Experts of a small language model.
Size: width 192, vocabulary 16384.
Experts: 80 experts in each of 8 layers, 64 SwiGLU neurons an expert, 2 picks a token, a shared expert of 128 neurons.
Below are experts of layer 8 (counted from 0) of a mixture-of-experts language model. Rows are named router (the router's row for the expert), gate (a neuron's input weights, with its number), up (a neuron's input weights, with its number), down (a neuron's output weights, with its number) and show model dimensions 0-191. Each number is 128 + 32 x the weight over its row's rms, rounded and kept within 0 to 255.
Before each expert's rows: a language model's description of what the expert responds to; "comes after" lists some tokens at least twice as common just before its tokens as in all text. This comes from a sample of Wikipedia text that the model never trained on. Tokens count by the router's weight.

# expert 56
What it handles: Organization head nouns. Nouns completing names of leagues, competitions, and bodies: League, Cup, Conference, Division, Army, Force, Committee, Award.
comes after: " the", " World", " National", " European", " national", "'s"
router [101 170 162 136  92 124 148 110  74 134 121 128 172 113 173 155 139  81 135 158  86 167 168  56 164 148 101 114  72 125 159 164 160 149 152 102 162  93  84 161 172 119 152  73 151 171 134 132  91 132 126 137 155 156 137 101 120 119 152 163 145 111 162 167 146 176 158 106 143 146 157 196 167  92  76 139 166  91 142 166 149 136 104 118 150 173 121  95 150 168 131 146  75 177 138 109 153 128 126 149 113 145  83 174 157  97 110  73 125 136 111 133 104 199 164 101 139 141 104 112 132 194 180  98 165 175 129 119 102  71 119 141 162 189 210 112  88  87  96  77 115 114  91 168 156 111 113 147 152 133  90 146 163 108 119 154 114 136 148 133 132  89  95 195  93 116 130  93 102  87  62 209 126 100 112 148  94  61 140  85 157 132 180 132 127  94 102 114 108 136 126 138]
gate7 [127 136 116 149 162 156 116 127 160 174 124 108 142 161 119 129 115 176  46  62 206  79 151 143  90 100 133 103 139 134 111 136 107 113 125 158  71 141 145 145 213 103 182  90  87 132  65 120 108 138 196 170 123 178 155 116  99  99 124 147  93  99 100 172 111 151  92  75  93 141 143 141 143 155 139  57 101 153  96 139 155 154 100 109 109 132 156 169  82 119  99 110 116 129 126  78 137 122 147 106  55 114 131 179 104 145 140 140 100 144 133 115 148  92  96 149  99 127 127 133 173 107  99  95 107 136 116 138 162 174 116  95 135 152 123 150 132  94  15  94 148 161 102  78 123 130 183 124 185 105 103 136 182 110 126 142 163 121 171 174 182 108 172 108  75 132  67  86 126 141 139 131 127 152  81 128 145 154  98 125 174 144 136 189 125 118 112  55 116 151 116  88]
up7 [144 149 110 119 117 108 133 111 117  57 126 117 120  96 131  85 116  93 227 184  93 151 142 164 127 134 121 159 138 140 144 146 145 146 134  86 142 142  95 101  36 155  97 166 126 100 164 157 157 165  69  84 156 101 102 173 159 164 104  94 151 143 119  71 138 139 152 148 150  86 156  89  97 122 127 190 149 141 169 109 103  82 128 145 170 123 135  86 147 106 208 143 148 113 127 152 131 129 125 149 168 134 121  74 137 112 105  90 159 127 183 120  97 111 139 127 169 146 132 131  96 130 154 137 154  95 133 107 113 100 158 170 150  84 135  92 134 174 215 175 119  92 167 146 154 125  75 121  74 145 175 103  53 135 115  97  91 124  75 127  82 152  89 136 156 103 177 202 116 128 148 142 142 109 123 134 124 103 167 136  67 108  68  68 125 153 116 201 142 126 122 175]
down7 [117 163  86 127 109  84 143 106 142 123 117 166 101 102 141 126 146 117 136 129 138 116 147 151 124 153 147 173 204 132 149 166 169  75 155 129  84 141  94 134 163 142 139 169 169 153 111 143  97 116  83 126 149 104 114 128  74 192 147 166 165  93 159 132 172 144 152 115 115 146 170  95 168 153 189 174  40 137 104  98 178 132 140 180 139 113 166  77  85  48 163 165 173 121 118 112 143  87 148 153 128 132 107 115 116 166 103 118 147 186 180 129 150 129 120 183 175 156  91  97  82 123 104 133  93 105 161 128  77  92 109 107 133 172 134  78 116 218 154 108  70  74 123 133 157 143 120 129 175  97 163  58 164  99 114 131  74 178 147 151 143 147 144 129 153  97 120 172 132 119 177 128 130 129 140  41 131 121 115 176  83 139 177 107 106 138 111 144 150  88 112 125]

# expert 40
What it handles: Sentence-initial subject pronouns. Pronoun subjects it, there, which, opening a sentence or clause before is, was, are, as in There are, It is.
comes after: ".", ",", " the", " The", " this", " that"
router [156 176 155 113 149 140 167 110  57  95  94 138  61 113 131 172 114 139 134 155  67 186 101  81 161 124 145 132  72 143  93 135 174 138 163 149 130 141 124 179 174 156 177 136 127 137 189 117 173  87 139 166 105 104  83 146  91 170 111  83 137  83 126 157 141 135 141  72  86  76 172 146 110  91 181 134  77 117 159 148 179 125  96 142 132  99 176 157 142  84 116 158 119  81  67 158 150  64 146  77 109 117 137 134 104 116 135 155 138  68 179 154 132  82 114  97 100 165 185 102 127 119 143 140 181 138 134 133  82 120  79 101 144 153 140 137 163 139 123  68 163  85 122 143 110 159 159 100 127  58 139 175 138 160 137 153  99  73 163 122 138 135 142 102 155 130 136 141 143  69  98  86 151 162 115 189 141  74 101 135 141 143 149 182 121 107 124 171  91 119 120  79]
gate5 [100 146  79 135 118 122 136 150 154 157 203 132 131 129 177 137  76 151 138 152 127 111 146  98 121 144 153 146 115  87 211 157 171 135  86 116 121 162 155  97 138 186 113 179 104 132 143  99  82 154 183 126 122  95  84 137 134 105  87 120  93 184 146  97 148 101 114 122 200 226  76 151 194 125 116  78  98 144 121 128 143 189 136 112 200  79  97 181 136  93 188 115 144  89 110 126 142 143 124 145 124 104 121 123 189 138 160  71  96 106 131 154 130 158 152 166 147 129 141 164 126  99  55 103 130 109 117 145 100 111 117 174  33 152 145 115  88 122 150 118 168 136 104  71  93 115 141 162 139 137 153  99 146 163 180 107 110  82 104 127  85  85 115 149 121 109 105 166 173 119 156 128 120  62 168 127 124 153 179 124 162 129 124 146 137 116  49 134 127 118 148 109]
up5 [106 144 126 105 109 104 132 167 162 168 206 154 136 191 217 139 108 166 130 181 108 151 170  91 169 124 149 141 133 121 161 153 166 178 118 100 136 107 148 176 165 156 162 173 111 162 134  86 111 139 205 132 119 103  81 184  86  73  46 112 150 157 152 151  97 124  90  95 185 172  94 134 152 160 166 120 180 106 145  90 142 153 125 113 184  53 122 177 149 124 111 114 139 102  88 153 186 118 164 113 127  86 113 126 184  84 156  90  96 115 140 136 117 120 154 132 139 119 165 134 119 124  79 112 122  96  64 136 102 107 116 162  52 149 109 124  72  96 135 137 134 149  96 110  94 103 132 122  75 172 134 148 156 163 159  93 112 103 130 119 111  75 155 152 118  99 107 116  99  89 125 111 124 112 166 116 130 169 173  87 173 150 156 133 159  91  73 165 111 151 153 122]
down5 [132  76 130 145  83 150  97 122 155 135 147 139 143 134  85 105 193 144 144 143 142 131 199 180 164 191  95 110 147 152 114 174 122 139 121 164 171 113 104 116 184 122 115 138 129 128 154 145 121 108 117 143 104  86 169 190  93 120  88 154 137 167 146 116 131 150 180 131 165 107 109  99 142  87 176 185 202  65 186 130  89 190  91 118 106  79 154 161 209 157 181 139 125  98 139 100  85 110 167  96 185  80 110 131 164 138 133 162  82 179  60 133 149 201 120 131 100 114  92 126  90 113 124 110  78 156  99 175 120 121 118 146  68 105  94 116  95  86  75 120 142 133 110  93 141 116 122 175 119 130 166 153 148 133 113 112 158 155 118 157 116  92 113  87 104 114  99 142  88 139 101 156 138 170 147 166 139 174  95  83 135  96 167  56 104 123 109 127  97 141 112 174]

# expert 14
What it handles: Ambiguous word starts. Short capitalized or prefix word pieces after the, e.g. bar(rister), Pro League, St. Anna, pro tempore, Men, Women.
comes after: " the", " a", " of", " The", "'s", ":"
router [114 141 152  88  84 151  86 169 118 166 148 143 147  96 109 109 135  75  89 135 138 122 126  74 170 205  62  87  75 160 136 115 160 169 147  83 167 147 142 142  68 109 140 134 134 160 119 181  67 153  60 158 127 140 151 122  85  69 170 172 184 126 137 162 101 172  95 131 136 172 108 170 164 100  66 170  83 110 184 160 156 170 133 149 165 161 145 151 146 144 160 176 107 146 124 100 109 168  92 145 114 157  87 239  73 141  84 115 116 110  99 109 116 157 157 142 182  96 156 119  82 107 122 114 176 188  89  95  80 138 119 161  75 150 136 118 143 121 118  89 154 149 120 138 177 111 129 151 145 153 174 109 190  91 146 149  94 115 173  93 125 116 126 149 140 132 152 108 133 108 126 165 152 147 154 135 137 125 180 100  90 121 143 118 142  93 139 105 123 151 119 102]
gate1 [173 137 120  88 128 113 107 144 109  90 156 127 101 101 109 130 130 104 133  84 165 180  84 132 125  96  86 156  91 136 125 103 113 166 146 153 148 150 137  92 118 172 160 140 113 117 168 105  96 112  92 147 133 192 107 105  75 150 170 176 152 127 148 122 151 169 136 165 136 158 139 143  96 117  44 178 133 130  95 101  56 166 167 151  93 135 173 152  96  47 190 112  69 120 135 121 111 136  86 186 159 165 122 141  89 126 131 127 116 154 132 134 127 157  78 123 148 144 165 168 139  96 165  80 134 128 113 108 100 103 125 169 125 180 131 153 115 128 136 103 183 121 161 146 134 124 103 105 162 128  79  87  84 122 112 103 125 101  88 145 111 167  40 120 195 188 147  70 128  71 107 108 119 190  66 130 125 126 155 128 111 110  97 160 181 141  86 196 103 185 137 197]
up1 [102 115 197 210 150 155 154 110 137 162  64 122 110 123 132  73 166 110 168 170  86 145 109 147 100 106 113  81 215 170 134 118 149  94  96 140 102  87 138 178 152 105 116 110 135 113 102 125 133 157  93  95 130  78 137 141 154 171  85  85  79 114 109  98 107 101 133 132 136 100 148 118 123 103 136  96 160 144  83 143  96 115 140 149 144 126 113  56  98 160  96 141 104 184  91 133 151 116  95 105 190 106  76 115 175 117 159  99 114 155 216 134 183  81 112  82  93 137 104  77 173 141 102 165  98 112 119 129 125 138 180  45 146 101 152 138 178 161 143 146  82 123  90 108 160 109 159 117 149 115 104 130 153 139 165 133 145 155 159 133 134  78  85 127 143 138 121 167  88 124 127 182  83 135 144 145 138 145 152 175 125 130 202 133 142  66 148  84 100  55 151 115]
down1 [146 156 111 126  99 158 100  81 149 165 117 161 158 114  80  74 140 126 140  92  56 127  75 142 150 153 113 177 155 122 196 128 120 123 142  75  82 108 119  33 177  67  95 126 115 178 164 144 137 151  99  82 110 172  95  95 137 134  90  97 188 128 116 136 112 184  84 131 133 152 110  88 167 143 103 104 125  80 188 141 171 168  81 159 165 130 150 123 171  66 158 152  93 195 106  97 139 130 128 149 123 108 174 107 113 104 124 130 108  69 110 145 124 145 126 107 102 138 126  88  66 118 140 122 109  73 115 135 124 170 120 107 103 103  88 127 166 144 182 144  90 136 108 121  98 145 116  96 109 134 153 119 126 104 100 107 114 108 112 163 189 142 102  83 162 170 206 162 133 110 160 110 133 182 123 173 101 176 167 105 141 166 175 108 116  96 120  82 190 121 152 177]

# expert 20
What it handles: Opening quotation marks. Opening quote marks starting quoted speech after said, saying, or a colon, plus that, as, because, you.
comes after: ",", ".", " that", " as", ").", ":"
router [110 104 101  75 157 153  81 144 161  96 114 133  83 125  76  96 159 138 153 128  84 125 111 159 147 130 115 138  70 132 154 148 122  93 140 134  71 157 146 112 154 118 145  90  61 176 102 155 150  85 106 150  93 101 158 142 141 134 139 135 166 117 120 138 118 147  96  83 165  85 113  65 154 195 216  96 131 159 142 128  89 121 153  64 157  96 159  65  90 127 101 175 108 142 130  99 134 142 108 121 188 141 170 112 167 138 171 125 133 141 119  91 169  77 118 198 113 156 188 117 161  91 132 165  98 121  77  85 161 149  90  68 136 118 107 142 108 152 129  84 120  68 168 165 109  89 153 131 113  82  93 146 128 135 184 150 127  95 118  81 116 183 132  69 147 103  94 118 173 115 118 109 137  90 115 166 122  81  95 101 163 162 165  88 115 151 101 101  59  74 152 123]
gate1 [143 149  65 132 163 158 119 145 108 123 134 157 119 111  86 161 142 171 187 170 146 121  88 194 159 187 144 162 147  59 134 134 142 158 139 136 119 131 140 124  99 135  72 122 139 113 145 126 120 165  68 121 163 117 158  79 129  73 190  76 126 125 121 139  99 104 130 222  83 161 158 138  95 150 112  99  84 134 189 164 132 114  67 120  71  89 146 161 126 127 140 169 170  81 180  76 111 149 102 127 128 117 137 143 159 149 126 102 113 134 155 152 107 128 109 164 163 137  94 130 130 102 203 129 120 158 156 152 194 144 115 136 152 132  84  97 143 112 106 147 122 102  87 115 151 161  59 156 120 152 164  52  84 124 130 138 157 145  82  96 138 119 146 148  35 104 110 101 102 135  74 145 190 155 133 165  88 150 123 151 144 165  90 133 149 174 110 118 171 161 173  80]
up1 [174 142 145 132  73 146 126 175 125 163  84 134 127 183  90 127 143 152 202  99  79  79 101 144 111 170 128 144 154 161 113 118 107  93 163 179 210 155 139 118 121 127 126 126 104 114  62 128 176  78 142  98 113 168 143  87 112 164 102 106 148 180 140 159  74 108 139 130 140 142 111  96 114 135 127 137  88 151 133 115 161 126 137 154 148 156  69 105  96 164 162 125 100 149 157 125 135 116 130  79 174 142 125 143 167 120 132  94 117 127 129 150 138 160 145 123 123  94 156  98 116 114 105 113 110 118 115 100 173 168 122 125  79 133 148 129  90 114  63  89  65 122 101 121  77  65 165 107 130 153  74 183 154 181 139  97 125 183 176 144 131 109 118 124 176 122 110 175  69  72  83 140  83 182  84 121 135  96 168 171 126  70 107 142 121  13 167 147  81 124 166 157]
down1 [140  37 146 149 153  94 122 113 172 119 163 113 140 155 130  49 134  91 110 132 125  69  98 106 137 167  78 127 136 148 180 122 172 128 103 144 124 169 156  87 131 106 145 108 129  68  92 122  91 104  82 170 153 104 128 110 182  99  86 122  72 106 105 125 163 170  90 115 133 139 142 113 123 137 162 119 146 151  88 175 104 127 120 148  99  97 136  76 127 178 121 149  82 155 223 144 136  60 118 137 146  88  48 117 127 125 190 138  95 116  77 143 135 115  98 188 126 124  95  82 227  99 154 156  56 113  84 118 136 144 114 129  85 129 111 152 169 137 165 150 159 130 122 151 123  93 126 170 148  84 149 145 156 120 102 103 175 120 115 127 139 168 192 177 117 132 134 143 129 160 137 151  96 157 145 159 198 103 139  93 183 141 119 130 121 103 163 110 163 125 172  83]